Weights of a small mixture-of-experts language model, trained from scratch on English Wikipedia.
Training: a variant of Muon for the experts, 1576M tokens, 12024 steps.
Below are experts of layer 9 (counted from 0) of a mixture-of-experts language model. Rows are named router (the router's row for the expert), gate (a neuron's input weights, with its number), up (a neuron's input weights, with its number), down (a neuron's output weights, with its number) and show model dimensions 352-383. Each number is 500 + 40 x the weight over its row's rms, rounded and kept within 0 to 999. Numbers have three digits each.
After each expert's rows: a language model's description of what the expert responds to. This comes from a sample of Wikipedia text that the model never trained on.

# expert 24
router:527543506456448507469612546493547491541495499547523459403493597490508514510527512544465510492458
gate0:527530548506544444480473520473477505464510505530510505439497448472478467518527376480497450502526
up0:439511514476465481494476474532557529450478487421453473474538512558505536517548406559480495539533
down0:515485487457368533516496563518434501524509495469546488505485582541471532554508460520433553532470
gate1:560515472408460468419516584448480463537504439522469477494497540469536580419575531462559452473508
up1:533523494458601407467512509440488430448502558495497457501593449497478519530467511518537540472467
down1:461478513483484524463478557522471460465527513458518476521508497485499488513452442571500526472525
gate2:550464497473570476501541447585511500528430562528575508414520522461472450527556501442429471541528
up2:529555456491471497483529515516474561472427513481453503542528473498428424481441539504545543429513
down2:526486492582515512513436568503456465511486486518473540386507443492502504506480525516499542499443
gate3:503556526467535511468535470547507487478523459494520536510507440523423483508537452454519579523491
up3:492493527493510555532510510464516459476508446544451460518517513516591485525455548548457489475512
down3:462571497516459511449513527504540526507458463495459512512449515526489512499509515538529475569531
gate4:493575462544539501465436517472516470451589520488427535505531506447514481554469563486511501523561
up4:509470466508514496552581496510507417547430492557502446517536479523517466471474524496447493447509
down4:571514426562496468548480598456503484505417475513536526511500467493478466519455501513452476444592
gate5:471533529434479503445551522541473483467464482475508458481534479448492399431497547503496461547454
up5:488509439522478498490537487466549515526479497461462495540527573528499505493501485522474528455383
down5:463440526471448500484417527552528526519459498481463550517511442546508489569500488419447575505520
gate6:409516468541522428454557495448507578501479523493528536508513517497518443501547468448393524533531
up6:535552439431488496507482569532494437457514524535514473423507474533568511498480457482515500454477
down6:448507498443489494506511426486466551478580516473489553531490579443511441477506506521513545494493
Description: Cell bars in sports results and statistic tables, and infobox labels, such as Driver | Team, Win |, Height, Coordinates, Years.

# expert 15
router:529540501538469490480506502480472571515447517495559452489513462467569515470490556510478567493445
gate0:501448617577552448473512461464482530492462524496533525491513511446465457467474474491554451503552
up0:485506557498503527519546510587650486538575514520421472565563551497541511450534465533455515480492
down0:496493516480493533529497566568527543511450555493473435543502514559474483556470481426591525526479
gate1:518541480512509541487521559472460496523493484591468453431559532448447502542511562522507527525489
up1:562537519456498458446513529532463476488489534469577483533479465530493494524452490561469494420521
down1:525469491491511454465496495490498509506564540526544460509420532484479504484558522545549458448491
gate2:522541515517511497469528517465449465451498537484524538522498463456535473472576467513481500503438
up2:482576418520451491462494463561524564510511523536502567480514498544484520559501510510528504538482
down2:502446448482543482526441504554534455566495533487476585464485447489465555524528509526508585486444
gate3:592528536460519535486510469517504561488498496417450483523471499475477477479517461433538452548493
up3:419471496494480474516514540497454466447482451572480480538465431491534459516482492545504492439516
down3:470497467497526522524434537525488484527512411483517503534447607500571518517517522469487560535592
gate4:516464524476564486456497446444496435550538479431525525443492490513485528517518497471514508573503
up4:502515540484473544519548520541487458606483482449515487518571499521453493597468409456544527462481
down4:521542502477524564499444544517506579485413510535586538421481507442505529506445478543532431550537
gate5:457496547480517586504564487440478507431415537511511482542528453454436493503473471541512580454555
up5:531534545472499518457501499487512520491478490485438507485562507448499509508488538464467550523465
down5:468524477549473534568447483536508465530527576455471492530501498507532488518468490440492551474527
gate6:445480454488516505463547429560552421501502480489502507493510494519511514562512431488459486540479
up6:425488470469511449545508502479450527446514509472490417399501445535499512517501441525536552469548
down6:435529481442554524542545441538479521540496514450470515519521492449495480495533494518524527489554
Description: Nouns naming an industry or cultural field after an adjective or "the", such as music, film, television, video game, political.

# expert 13
router:516542490483470493509526511491447534499537487555541442422456467499527504520474485532503484443554
gate0:472511518570467470546562519475535562492440492507484502569461562454442560527473459586483492478517
up0:476482563449450560509478394546533512440498444529426510502525494472498445460555521532475558551415
down0:483525502524539519544470420495531476572462490497492407554458521550456515540470485421447521472504
gate1:548516459488502502477468552510517478544547477464410553437551479450429408483469478468565468520476
up1:506467532470475448542542536570552427481529541483405462462508521511486400531429504550567507466482
down1:511422441475487497538576547551465511457518497479538474438558573469454460529484443537495474464539
gate2:475568592479591471554506491441510441511458507458521477534480539512522527567548535514480552449460
up2:464534437532478473509515495493464481608444520509568524523534518564567475485513561524424467512464
down2:507478487551507556463514506548514423493459484501500508436467468493497546488541481486500486547447
gate3:593588582507547469452485519536395605563499515552506474546461485503496472422515504543520490511535
up3:421422491508471547546553483440553478458549493489466582473500476539504513587494469424548590456515
down3:486435499503476580458537525510562522487541501479521531410447540541525509561473542527479547499535
gate4:462532568550518396508545519457517514500525487498444529538518484444507534536493508452583529551483
up4:526490469500553566469574467522511478527488475558547528468551519515571464480530467488497510469444
down4:523535559498530479476522441540483525481452480471492480545496421423502439533503472455481458515534
gate5:455514492487554469496547526417572483470462533488544513488559531488504486495601494490520423504505
up5:529542493475495533449556521482551453518567554499520499446593514521550576492487506485558478509515
down5:561506548452432477539450456498500514439507537432503526528437421534534486595496529508481553452517
gate6:392462482486507465515502520493502467456483518502526541545502492540531512512490484447449521481539
up6:514536495498489475507557500504469485388528500476491542510493459548584474489503426409537434482526
down6:454549490489519506511500497541470501495477529424533455511512538464532457522464473530454511472550
Description: Common adjectives and abstract nouns after a or the in running prose, such as high, public, acute, mild, energy.

# expert 21
router:501522503511514486489534544547505505501498550487499456471517477500455558476426610541492571495444
gate0:554445503525440465474534451497437538466482497454542490505519514454422506469584393462527455529567
up0:459521516549461543474516567509564498425452520455458442456528570486480487513541466520488505394433
down0:495513490493531549537529542446465474484480498491461441517521598515513568477516525489519502517522
gate1:527524463463487558430497538513511542561524396479510439491488481529527586392481525522461467485507
up1:544502591484468426544507518524471410482529565521455551457487473474475502546570466521559496511590
down1:485519489506438472552517527548465524482501559411477538450499535494531471518552426516493547511499
gate2:535591517474507572488589512492457471468456540471521470401464546522463429468555512501495521485437
up2:582529453433473522523477496498489527459415556523501506480549483443452520487496488453502492518532
down2:498456418540542535504511494567460468543546499469488542511494454527419543481495468488523597540505
gate3:531533478501515482515506462532507571474503512519438466494487502548540463512516537438510489547454
up3:455475561533499528479547536433501511519598483476569556448517446528570473496464483573497427423525
down3:423516450540511529538580559529545529522422454481501513462517480512478538468447523511491466532556
gate4:490531476533463519491556440481488475459639537479506451490559494457492517513391512488476490592494
up4:482521513441519484499515522489448498532501430492477507526496605543569451451514444490502411476487
down4:527497498553563507515446582501598544481446497502589505460550512492534484531410461505487424512537
gate5:556505538443542485505556460486542497552496525425519504523483520532484474410467535510498500492517
up5:554572537431411533485534518518499421536540614455487491545513523505556414406420564568536530520489
down5:456513527476452472514489486510470533511498592530459476484491466497571469496472472439464486506435
gate6:456494510482556460472507449530491519498459493400498492513573450499513555490473476533472476573410
up6:463559530507496472512546440506469564491561497464521486503520473519511471581458502489522507451443
down6:451579561482543520591488440469477572505421497494596479466490535466525493571436487525543499470511
Description: Cell bars, list dashes, dates and labels in election, census and number tables, such as Turnout, Species, November, bullet •.

# expert 29
router:495548517524475458470489606506497543511476477504498486491432521557515520493457574487526504429400
gate0:503530509509567447419551481527529549494422505512502471507524525487458552470536385497567473532485
up0:542526491452424503526477474566534533490471483488457429538530498433593489505522466511564484522435
down0:541504476522475527514526538530485479443553524455453455541528507512496519479472403488508509494574
gate1:549542475464379512452451553531547460590495476465455522461430583494520570484511513439506446498538
up1:525419549480440430441488446533452425430466575491483486559456476470488552490488502518486556417523
down1:546466508518507533532497485522492509433514469490492540504512537460540512513535456507557409452515
gate2:530519554495505554464549544539537561512494492547507430438498495493498492473519547537499536537507
up2:464489464490537529430508481497447562525488520548456563488473565429539503532520485476410457557525
down2:517460489552514535536511559546520518513543557516511502520507435544453548462588498471561483513479
gate3:511522541508519522528501462481442579477478500554443441456527477461556517477508509424521448484474
up3:438451507521456521496487488519535522513533473541488523570501464600494496556446529523509461393549
down3:441482452536420517454499539528510545542494503524488553464467549520526578492505514453442545544539
gate4:560518549535545521511520467480510548489531513506481520494485485415459470495474530478544530534439
up4:522447504460480486567497451491492464595496472508484500479585502563409502529523473557495528472493
down4:472514481555477532486537512497488544467408502505500455486540516455508414514521449536429446505539
gate5:518555538468547492509460585467529475441524470491466475478494544519488527444442518481504499439484
up5:533559469442449521488556479511478476493528559533477498511508494547508442492480464480476522537523
down5:547517469495509485546498528572502479536486498450471505514547543523474470572489492462472559509535
gate6:455476500527564452508473444516506480471538495526520500547587499485497537552464445480480519489485
up6:435499442416557546502499547506480494472478520477545520498525524542509458518464422558432547454433
down6:466472504549511436490467458557515516473580554506532472452510494548489552496465434484458522510532
Description: Words in award and career sentences such as received, signed, won, graduated, Award, especially "the" right after awarded, e.g. awarded the Legion of Merit.

# expert 9
router:482524514470478436512501589499489472547565541532463445419468564477527533539465545526518545436513
gate0:503546568539579573432531461416485522428428439481511516495568474495495498455429485475589440489597
up0:511503539457485505479464483458512481524465501513469460512530494583468489496489464504454487540520
down0:549484563464493521515473521467512496542457531477500461529474484514411521510508480447523506491510
gate1:581493547444526488484467632528557448466544479540457468462497531515520527463472478441508517469512
up1:570420562485519465478588541520509455462485566508448539487533538492502389500482575458467591480517
down1:513487432444464540507459548501458474446489501530545484462447489472466535515509447520503479534490
gate2:479545533508577437512551536468587513455469486501503515494472516430439492484456497529476570463534
up2:530473446501506515486484505476523555525492502547495570501529424475439469458519579463473529534453
down2:552469473522562563547475470452476473529503514555514594506462462415560531488538451479438564552497
gate3:528550494523510571504543453424431534519478467563472461540478445466455465455551473548513533513552
up3:514419473467518504513550499462526504494553465561493456529505509604550549560467486444534506433557
down3:508557521550532514467479559559492541575499444522519542552503418517540460527413547474584513517493
gate4:444510522502524451494527486494516504479483449511492468528538487450493455393444515488470499484563
up4:507501503538553455550504475513547481499489458555486468493524459548529502512510483524448467438593
down4:475515561541580437516489540512505496541468448484514545595510437414456516510437475517485522418525
gate5:513469547432531499471516532492543465465494507490582444441540549471482461508434517480522511464522
up5:551550485517490466501494465568480444565534546560460593556486544534497505530534507437494531478471
down5:455509553457428555481452577465476569543456511500522541494516512513568418534512522514500551496509
gate6:483527465504497447475455493507461531468490449500469533515561470498488519429519540472416482544468
up6:459498380493416423504558498549504429487522432527541466497531433498565466555494490543541470456523
down6:499538506462429468530454511573508536539526517473521565552536504495482449483505533507519517495498
Description: First names and the token just before a person's name in sports rosters and cast lists, such as David, Chris, NED, "Norway |".

# expert 28
router:551502458473521539527531558560521516514508533466539495507463567532512527471455503494505514398491
gate0:531487491501517436512491477502493597473440517558546482486477519405467486508504413484458484534500
up0:456497506493488494518509496532553513444453556494458474473564459413457514415534496552466551502477
down0:510501540528519553520522536506507506516475480540544463524506462533484525499489493464556457521530
gate1:484478551474487568425489534556487450526540460570505488480498490437473487534461514451490449496510
up1:538539589479520467536520542501559373500524469406443459513492490539496436535552437486510508470447
down1:524487542428479549580501424477516497450487559527510412465517502528446425528521489558499554447489
gate2:523533516481530501528495496533502474503425497500525535486461537425533518425570529522521530506498
up2:422540468443531454429505500560496579512510526524510476543487501423581514481527488502464503545570
down2:501485443552502406496507507512459522478527554535457522532530444548413537457497509524466484504497
gate3:519580529486553512450517482520432518477503510502433375508503479514536470527522472526464512429468
up3:498443444473488544556468537493535476487579474533481546511511504494490462482491497503469565512538
down3:482548475516478511513476562481498508536611446487546518528564494483511511594459519422495552493509
gate4:511535533530503477503486496493531445492527494537429548557542529439445474437525505445552538541501
up4:472486500480500492547506526512471488475436430534525506467480501561489418471523464566462377444485
down4:556511519525555501575496555520511531461482438529544476487541469391519463512528532537462493442540
gate5:470469546507570477572470507496535470519529520450407473457497515555461469497460519553443435428464
up5:521496518521542422410543448505471458507533520527519471514444596500482555445525515476544533527440
down5:606543509551414480511457490594427498475488577575514616460452433499534487506477557462450552516549
gate6:469504478428562469485479484548473493494481508437558495509579488516437564492464512481421488519521
up6:445531430489530438531499447547528534503477540479520480471525446560573503557468445491487519474479
down6:456520465626540456475511421514459511520555509460437552495501445467547508485534470580482481482541
Description: Main verbs and auxiliaries after a subject in narrative prose, such as was, been, announced, stated, described, and clause-joining commas.

# expert 26
router:511517518510483504460447538539515555502523537469572469476424536539480472471488498523460514430506
gate0:519503621532555497500455485455487513456442459527495476436554497544454514420525447546533413446519
up0:468501509442501438512592467534564496450464470488424460510582464513526485479513487539457507472507
down0:474517449523507567585494515570514466559457533521522465519443521535457505562497512445511485483542
gate1:481510486532526515452500606494459485556549463491499521501430554492437475437457544501543431431493
up1:509495560421445398446498534470466469465475516452462483525478459531498455500513501482456525495429
down1:518408465434506496505542506567505491454501519467538533465470538496511537534504369520482530481550
gate2:490528533456532521511585475528473462447395577503544491489548466478475431435475456489473533527516
up2:469527441555531516506459475467417530446425494537419524506573490486565445452543498427464510539486
down2:518493519530513468555389538454481537526524474521508563481513440519385571555579559402453525568513
gate3:490563499602525554538502468516423539533510505488506472540492422481552449435504536438462420506587
up3:490493561484489561582522475454457496449474469546485418527537478533520580548431420640554491494535
down3:439504518578447552530461482467580520491481440544423521486473379529448557549470521419511488547535
gate4:525497501465516432506512421432488465517616498469478551474541479425569486536457503457552568536509
up4:529488529534461494480479449521523476557521473479486581548594498554480494530488538487486539486589
down4:579538441497584572545426571508521548504525526460496565528465480460446478508478496497464462536520
gate5:491529577488519520501532459523548559526551509436460439447529518485500472507455509536504486538468
up5:555551528464507482495577501518457484565501513499476533477575548457527509454497581479545471514506
down5:498498534514444489492495497529489441523519551498504527522511555462497477552423495459529502490543
gate6:451523492478432459512499426539531554480436466598440501513537481534461441486502516467456505537539
up6:496527490495488473510482522466512538412517482441475406435598497510557471500511457524545494421572
down6:486556552479479473567456501533397445552522479478500473499534467459582493463506464559474545491466
Description: Short word pieces inside foreign proper names, especially clubs and places in sports tables, e.g. Cam-bu-ur, Sid-i, E-s-ztergom, Pel-iitat.

# expert 4
router:482541518499478489512488505530501518485525558546473447417485489461484520520489599455397511467448
gate0:438563526480475462509487494443480519517473559536457488481529572489470546553502370481606486504564
up0:490535455534509449496439506544549489487522492543440447566508551529470459469541503550539501459475
down0:530540540552531481569485452525522501514471498545444500577486582558511527525438474520530560445479
gate1:556519473519508436519500578490457458540581416496498494470418548518516520470483591460504415466499
up1:546539524506552401488568503469436451531489594508445478531487525465468453492547457597527528437517
down1:537499542431447443421508556481509497473569501545517514560518454489447541505502467520545542469494
gate2:534569562478565530441533496496427523457486532492503522497463493499578452536528534543550544480515
up2:574557463469618466431589522488533500450447496526495544557496486501573466485549474429476458580478
down2:492498413524512495469474479533500526498469493497515572479518422498477560530532485465480467492457
gate3:549618462511464578397624510486423567466516493522441487544476485452512503510473475540499566536404
up3:484494488472521512613497461505538478550545487529508532509537493563512513522525491409531430464598
down3:447489473505435550503535503460561476585565388555534525454478483503531470546476533498467525559604
gate4:503527488519551449522536443492583497494549433493486475506490489408505447555534432535499501555431
up4:529453501508466467570468490526511489503485483562502467456504510552532528480547504475442549444554
down4:465488447484550545560499541512575556534497469555545471510455500418469447530438498550493411473470
gate5:478498542491483465523534455492518475484501546410526419510521510483548477455493487454494486465511
up5:480477468430555459483518495503412487531482532551462525588558486464456543483464497492489479510479
down5:534500499495479542450479506514541504507469551494494545512470517502522451572428469504467529457583
gate6:470498482470531458467444501527500531507496500437508514459563504552518510498559534508491518562485
up6:476548518460419462502544498505498468427507463559508500560449492486518465523452450439412465446494
down6:414585487508514508576508419495477474534464576473499516547476557435538517467487451466463513460462
Description: Section markers like ==History==, infobox words such as Born, School, University, MF, DF, and goal minutes or table cells in sports records.

# expert 17
router:529500485547527508401461546481492481492501492585539481484485473434519476504424535540507537487491
gate0:549542538535518515477532425500515520539471499510434475530545496560430445563469452458558458510481
up0:510501527537427494552523500484557489406444473536491548461549530446480460476610551534482505561449
down0:514518515505527509504496493489502420468424546516467493552449514567468513526500510540455427542554
gate1:524513460469488466445458560506534498465423471469501510482530534493509606405473506489534474491519
up1:538516494475483531479500486527561449481573570501521509495498544404500439438431514542478412452519
down1:523540450438443496529490578542459524495506607508598531455505546584501430420504454511539502574460
gate2:481504469517576479506576451490406488489478496507457514489493462478495419589558453444472533503492
up2:508539522473505459431574532571491505488517481511544481521463599481544451454496502483417518563510
down2:493502510567468497516508520537534428514489511485456472527531492535497562522539469558535497550515
gate3:539548457531529531511540458564451524525487468540504461517500519446505491471490484432559535510533
up3:454480527521438503553478565489569543510528476519477512462552485539526476549517532533465426478475
down3:421579463552500465479521481459550497596507463562494411499525487511495496504466565497516510606564
gate4:536556493505556512513490409486542426530512472470549546520517533451518494522426494402560489517497
up4:501506527538530501534482493534508449514451462563549417428532469509537481487524529462491464445506
down4:543496474482450529500524535497517544483424515481499526605475424413461507473427459539558409497465
gate5:513482569517588482468523576593461506485485461455513532507506516460555435432458494562522503471532
up5:489529379494513523481553558405481495525530506572470495500551579490501499452504561508515473504495
down5:452520526479380478566472462500551478550486557509521532549528574531527460512431497470455566444469
gate6:427561513439434453498474497491458487570474498483536584537621568573508540458545558432455509534502
up6:499562488510462428465502519500555457457525437488480420458509439546525488475490424470463480373551
down6:422508493473465497587528472562516527465527444505533489527479505471508462485475466535426556499506
Description: Pipes and numeric cells in league, census and election tables, line breaks in taxonomy lists, and St, Santa, Saint in place names.

# expert 5
router:559514534559509444523552493473468477477581548489482444473483483557498533530545478483428544457490
gate0:539452508532448484489495489468520531450382592468459505484496510503475575517503405525439532491522
up0:538530444538419513479414519507499465405493430450434437479530494475481493447509473551549541473439
down0:523572532461479490553487560518540501503540500478497493515471539529464457597473498470479475511473
gate1:556583566500501477448499577487567460557512494527543461466531513491525494494498555450532486525483
up1:524508496420464503479518494509537398470494546556444502514455537484487435470522449548535487494473
down1:524510547412503496529511483523505514470495595484517560444516503471483482500436508460537483531517
gate2:521536518519521533517611494490451437481487495534497551530557435449494490539481471527494522551455
up2:565502460486451533493548506555501580508427525501484515447533545457531520525507523472422478569504
down2:495535450473514510480494426529480481495560551524406548468518416503528455528533539561565576534499
gate3:556505573511478507446572491502477484518540518440519502467458481463525517497540456510504466507494
up3:537529489554445611615503519424553480477411483539482440568489493580516587543520513489462499506516
down3:515515470562473547426512535495505496547475362534480479520584514496537470553458439567520472579548
gate4:510544531557514475565511477502519518545556537539493499489518491419602479567476556488557582534441
up4:486514480528454564518545553507480448479482520483586436533574477499498447439519549506467519447481
down4:532535533540479475519511571500523538494419510448531501547464480478465426578463460525488502529525
gate5:469498604489520463497542509484566498475583460365461497467553467444486484491507531518501470503478
up5:547573502452523426523554448531494462562497624534483504492602528481500535491476493493540521479469
down5:522452547514381488480448500479539495535498619488446563527512494423580454546505510511463556514507
gate6:513465483507489480506470514520440484452445531475532492507567509576478526440494468466475491480472
up6:463546489519457479448540515544491467493508488515535521462532505520525475525518415509529485429480
down6:475511466479488410552529487577447439466509534523498449484537550488519400477497400486562501497507
Description: Table pipes and colons before dates in sports tables, and competition words like Cup, UEFA, born, On, "(18" in sports and biography articles.

# expert 12
router:489558554476500529527505587550507432488561485535550443449478503441569462512433521478476477467484
gate0:503520516477523528503474488518523510471421431527484495450539599474514440570499462535495455561517
up0:430529552506489481515518452551532521563518475468435474531450495447480505488486448544500527486489
down0:573477533553482479541473566487480506444515504528502516466509471542447478528474463502530436499502
gate1:562502447495429512484420559543526449550545485494523478515519534460480475455454537482549439457472
up1:575440507423586475488578556384481454484537531532536564543530491475509485509503472466474442416461
down1:467485489427510443516557499569496536473488518499504429457483570494504473504512476517489551487558
gate2:521484498507601497485570532454601495493429499498504490519497504465493480509422487496455442506453
up2:449549459498525476406550483447493569485494539547485617535528521519483499565499439458455534514420
down2:525484395533520490510541438498500512545453522551472538511513507428514505485529507552463434467481
gate3:523524473531464484382518480500451557511529471510482512509467530424525500495573468474470525507528
up3:499487506459551521599507525480490487506498493544432472545525481589525478553468532525537460479452
down3:444566501527463575427496525521522533511501440571452523469454493488525577521420517473476441469503
gate4:487514485512525448464484497466543495454519455529511411524584459453498552461485554476492451566507
up4:568578495508469522557568552578477533509500468564523499525447550545494469522527524551492480514543
down4:502523484508554530513498495465508507517435513528566449535523416483511449492421528553444493523547
gate5:512486487462573503539497583490463530517523486454522403540502472463510509506506498478461467470485
up5:519590503527480506526541471538587402540478522465521511573555517549543491446450503561477495510485
down5:454496567467455438452502485526473508536538563526515498523462500496533483540498485436543600535560
gate6:517521445496434518457512430506532446468572427506527580542592475541505564561535502463407492463463
up6:395577505475458477451515463561591514450543429507512550450493464500640524550470452579468444447480
down6:416474526452526479537501494522512497488584502449499534442505537457554477495479508522453569557527
Description: The, commas and full stops before publication titles in critic and citation contexts, such as "of The Independent", "in the journal", plus == headings.

# expert 0
router:459528547485534509492483548557502493522534543481579452452481565465560517488465518491553536446380
gate0:503523516534499508490525503473461509470467511476505494456497499539497448535582430447520511499520
up0:478509452527441469442529457586531547417452425548488520593480486451481484489506542552456564509586
down0:524505605456509570569518576498549559537478536510551534485536535559510473530504452445529572547515
gate1:548547497496464429506529486525535435547537500431466538488512501472492470512515550478566471547514
up1:567473519482470459445483497539584444489539526470473484500474542420525457545523515455486518478502
down1:467462443395485484539491515534514484435492533546569485459542552548478547537486480568466499478529
gate2:534545481470518496444574515512444454502490485506544526486489505479479486517539511461411492481485
up2:443523467511519499482506480496509526532460512570517526580528502490578508487553566469410486539497
down2:585475429524492486513481535516516474531491513498517467434453403515556529421562506534494566586489
gate3:524583484499508527491532504498479557467582546576457445461531511506479445519486500457443512508516
up3:454415492506533535506517469476491448449559474473481486465506476501528483519478523517537562493555
down3:521505433502510494500526548471486515483535441482418484482536443446476519524516589504556525538553
gate4:449517484477526454498507481508477489500531562478467459435527488425453522553515512446510534564541
up4:541526484454522497538547495473502550550514421548530456549544531490527493478520507493496475481524
down4:506521461468536560495504531532519472557396478512465490575454420392529555474444520523525520493446
gate5:530476561456525473490515458500588515400502518431510462503514540504535490463465487493410475494531
up5:425533494452541488485521478458559416522498445492457486552550494542522507496458495522512529464512
down5:445447549407415514459521520533531515527504530493488557545512463530608417518466544457492533499554
gate6:481434422490520452453488500569516529508558482501461500584529531595506573461503501453417519520424
up6:488576447524464501494489493466487463439481448539540506503506491484554440492469441460477489482509
down6:495519529452566489450545501540511517507533523494515498531548539488517506468477444560488466509496
Description: Word pieces of Latin genus and species names in species lists, such as -idae, -ia, -saur, -atus, plus list dashes and commas.

# expert 18
router:486561532500427542484526557511459515500474525549519485458436508469495482496434506523550548544513
gate0:602472563481485491535471475450484527461511558484462450449450533460484503484508409475566511545541
up0:492480464525479561446529474508525512522509477420473487510522514447457508556502517552441573536508
down0:528511444512490467525535517503488539530455612494552497546516478581498539511563470435481486485521
gate1:597528484476480506487501518502523479506536435511526508506549525445517531493415564481490518509488
up1:464493524438543452451495489412477473513435613533446477462504476533540491538511455463559493452482
down1:518488568495566492479550435621502526518541524500521476561461556501492424442508519521541521461569
gate2:446604599511570534518545466562427419496472557512477514455470548480462469546499488512520504520478
up2:534569457524448527503538501527488536551477545504538514488552573471510483463506545437452512493499
down2:460485581492532494505456491578543485604436572507455565437428422457511529515535536488496496601433
gate3:485540495462504553486523508522497512486524515531482438537513478486561540530534419433497545485578
up3:483396437450541495542480523455508466453483472533517492500542484509577492496475531470496454493501
down3:483565490591510518524502574425500510543523513518540526519530478509507516541541595522550499485530
gate4:513613554509585499461461434516538477501545530437514497409448552447438521521452514448498496564565
up4:550571519570523460580542475491514471549493483508512529530498497524525486476543524511503460479512
down4:538556450466604448575480545567518464499497515463488538539533457432484490479451476542436450460509
gate5:500484499455491470503505528516521546519454483518531489438536578504526446453456496577523514458459
up5:475600582498495508498618472496550520423517516491497522504546500569465503457467520540471524478462
down5:533532515520492469479496506509554515514500518445537518505519477511563491493492589509499495445526
gate6:507421488515406498516473536478489542401502494470493545520611459591514465452505506405441456487454
up6:490537452478455429505492504533465533446459468475503456542575497588536459503520448516575524456586
down6:501568521524491470485475412551501539510471507447445516494553505502537494559459416497467500533510
Description: First pieces of split words, mostly prefixes, such as re-, un-, dis-, non-, pre-, plus line breaks and == heading marks.

# expert 11
router:499554531509468497433464530501500523488523476476451445500480459516538493521435521529470552527455
gate0:556491461500513432484504511446495506505472421563509456547564549454477465478503480554487368557542
up0:470567514509478495499527545479533495460507481424479447509561543451523510517530384598429576542519
down0:561513556476546528441453542456529533494495540485480486525426570518475514554493464488492492506456
gate1:582530573554419476519484532527480484504546530493515441465427544484481456466473499485542418494447
up1:501485565473464487479493467561484457460587486434478502557530522480538447527476462499560537487497
down1:505498522492451402528496552489418534500483533499557521484502485542505516559478448556494466558520
gate2:541499530524520459575560498419511432492488494480493522475462530481516522528567511562490477544519
up2:548615408529495525446519541500580586487501479526479537529436478466548489528566530535505526521529
down2:482556446513451576539436508534504438577534490489551460534515422521501485478517508454528610464495
gate3:515610577464611514421496444549427586534543471528488503556531490482537454456507521531471473513484
up3:492494434493442577571457469470482489449493483516495454498491513527540520591474456498454521490569
down3:453549475494541545463549568396506511578573480507492499517501590581581537551451570455495490453594
gate4:474577538543503463505464514480526569447529410448418492459501441462450462497436469477520547503442
up4:512493540452511554547519542527520488559505476514497510543508531507439371511465520516544485476523
down4:510525551478536560524526499500502541479415491459488507508537467416502459461464465535453504453515
gate5:468434564469481466515469525475539473445557544511506480496495519493462398544476509531550473468537
up5:518505497525499481477516498535493529532516580536518464445483530546487400459464544499501520535575
down5:576476575457517499462506423514526525484553436522547530477512507566589491500520562463490535472490
gate6:503509473547526496475491461510466461531506510534539540484529545609516509507492542512477464573506
up6:468576447443478420488470558543545463394529507528506443530591462486585453514519428451510512453442
down6:428521475527556489497541459483488481485517552404527497437499536485555463458534468485528511483460
Description: Auxiliary verbs and clause-linking words like has, have, had, may, which, This, without, usually followed by been, be or is; often scientific prose.

# expert 3
router:411496458513517509485527529492493475525486574521517407454425524487504453492495551544515517472467
gate0:510565428540565506429590523431539511456415511556561470485527471446499447500523462463501537550476
up0:451553449484484457452555463514549577482524451464470511524506514464542536513505406598414504501485
down0:539515535522411536577422531461417526504506538499543470517512606517521485512573452499513549548522
gate1:543502461463418513459488481415542439522521466481425532507534551525454550468480477465545462493489
up1:525522604493487505475459473465531459418471501504457518534457457459581481484474467510492531415555
down1:587445547454503508553502510556480456519504467461526494538518542492524463482460470491493516521485
gate2:533560498499574416525540466519456437482430509546523532473462506516474434510535484502455525525540
up2:489547500515541521506538514489543526490460456494522553519547449486548526503493561420465510561472
down2:542545463511518538523460462516556476459429518494493524532562465523469457485567545526470470548502
gate3:493581521557473503454520519544482548537512497477479460514460516460477555440517445472464535464455
up3:520422491416475493546510488465488539468500490567464512477489421560546505582534537518496497533537
down3:507540444525380504487497531477504507519475438520492479510510517473490493530503522464566491517460
gate4:563529489565513447503512483464473513509589429517477508455485448501465407467427573481582495507526
up4:536541541546530466548529544517482536563504460449513531532507597456554456479507542583508532479551
down4:525572461489537495502431560555490574477436418516531488528503495464475472548486455495509494511492
gate5:506468555471524489482572433524460520491469507488484460479577497394539457495564521527533564484452
up5:519567513491510496496525423523532443513510516500465545500553560512467513461516538511482508520512
down5:531572532555456458483472424471557521492456558451539540522509520532536480508498504478530502477493
gate6:444483539438507405469507474468509511432542361513503501522514511463512472499511521487470456488523
up6:491565490517543446497489493551479537444486493533485466558526483530556411483480450509513542450498
down6:514549508463560457569517557535544463530475455449442472534518506569469472453450467472494542503548
Description: Numbers, money amounts and the spaces before units or words, such as $1.3 billion, 7.3 liters, 10 p.m., plus the word "as".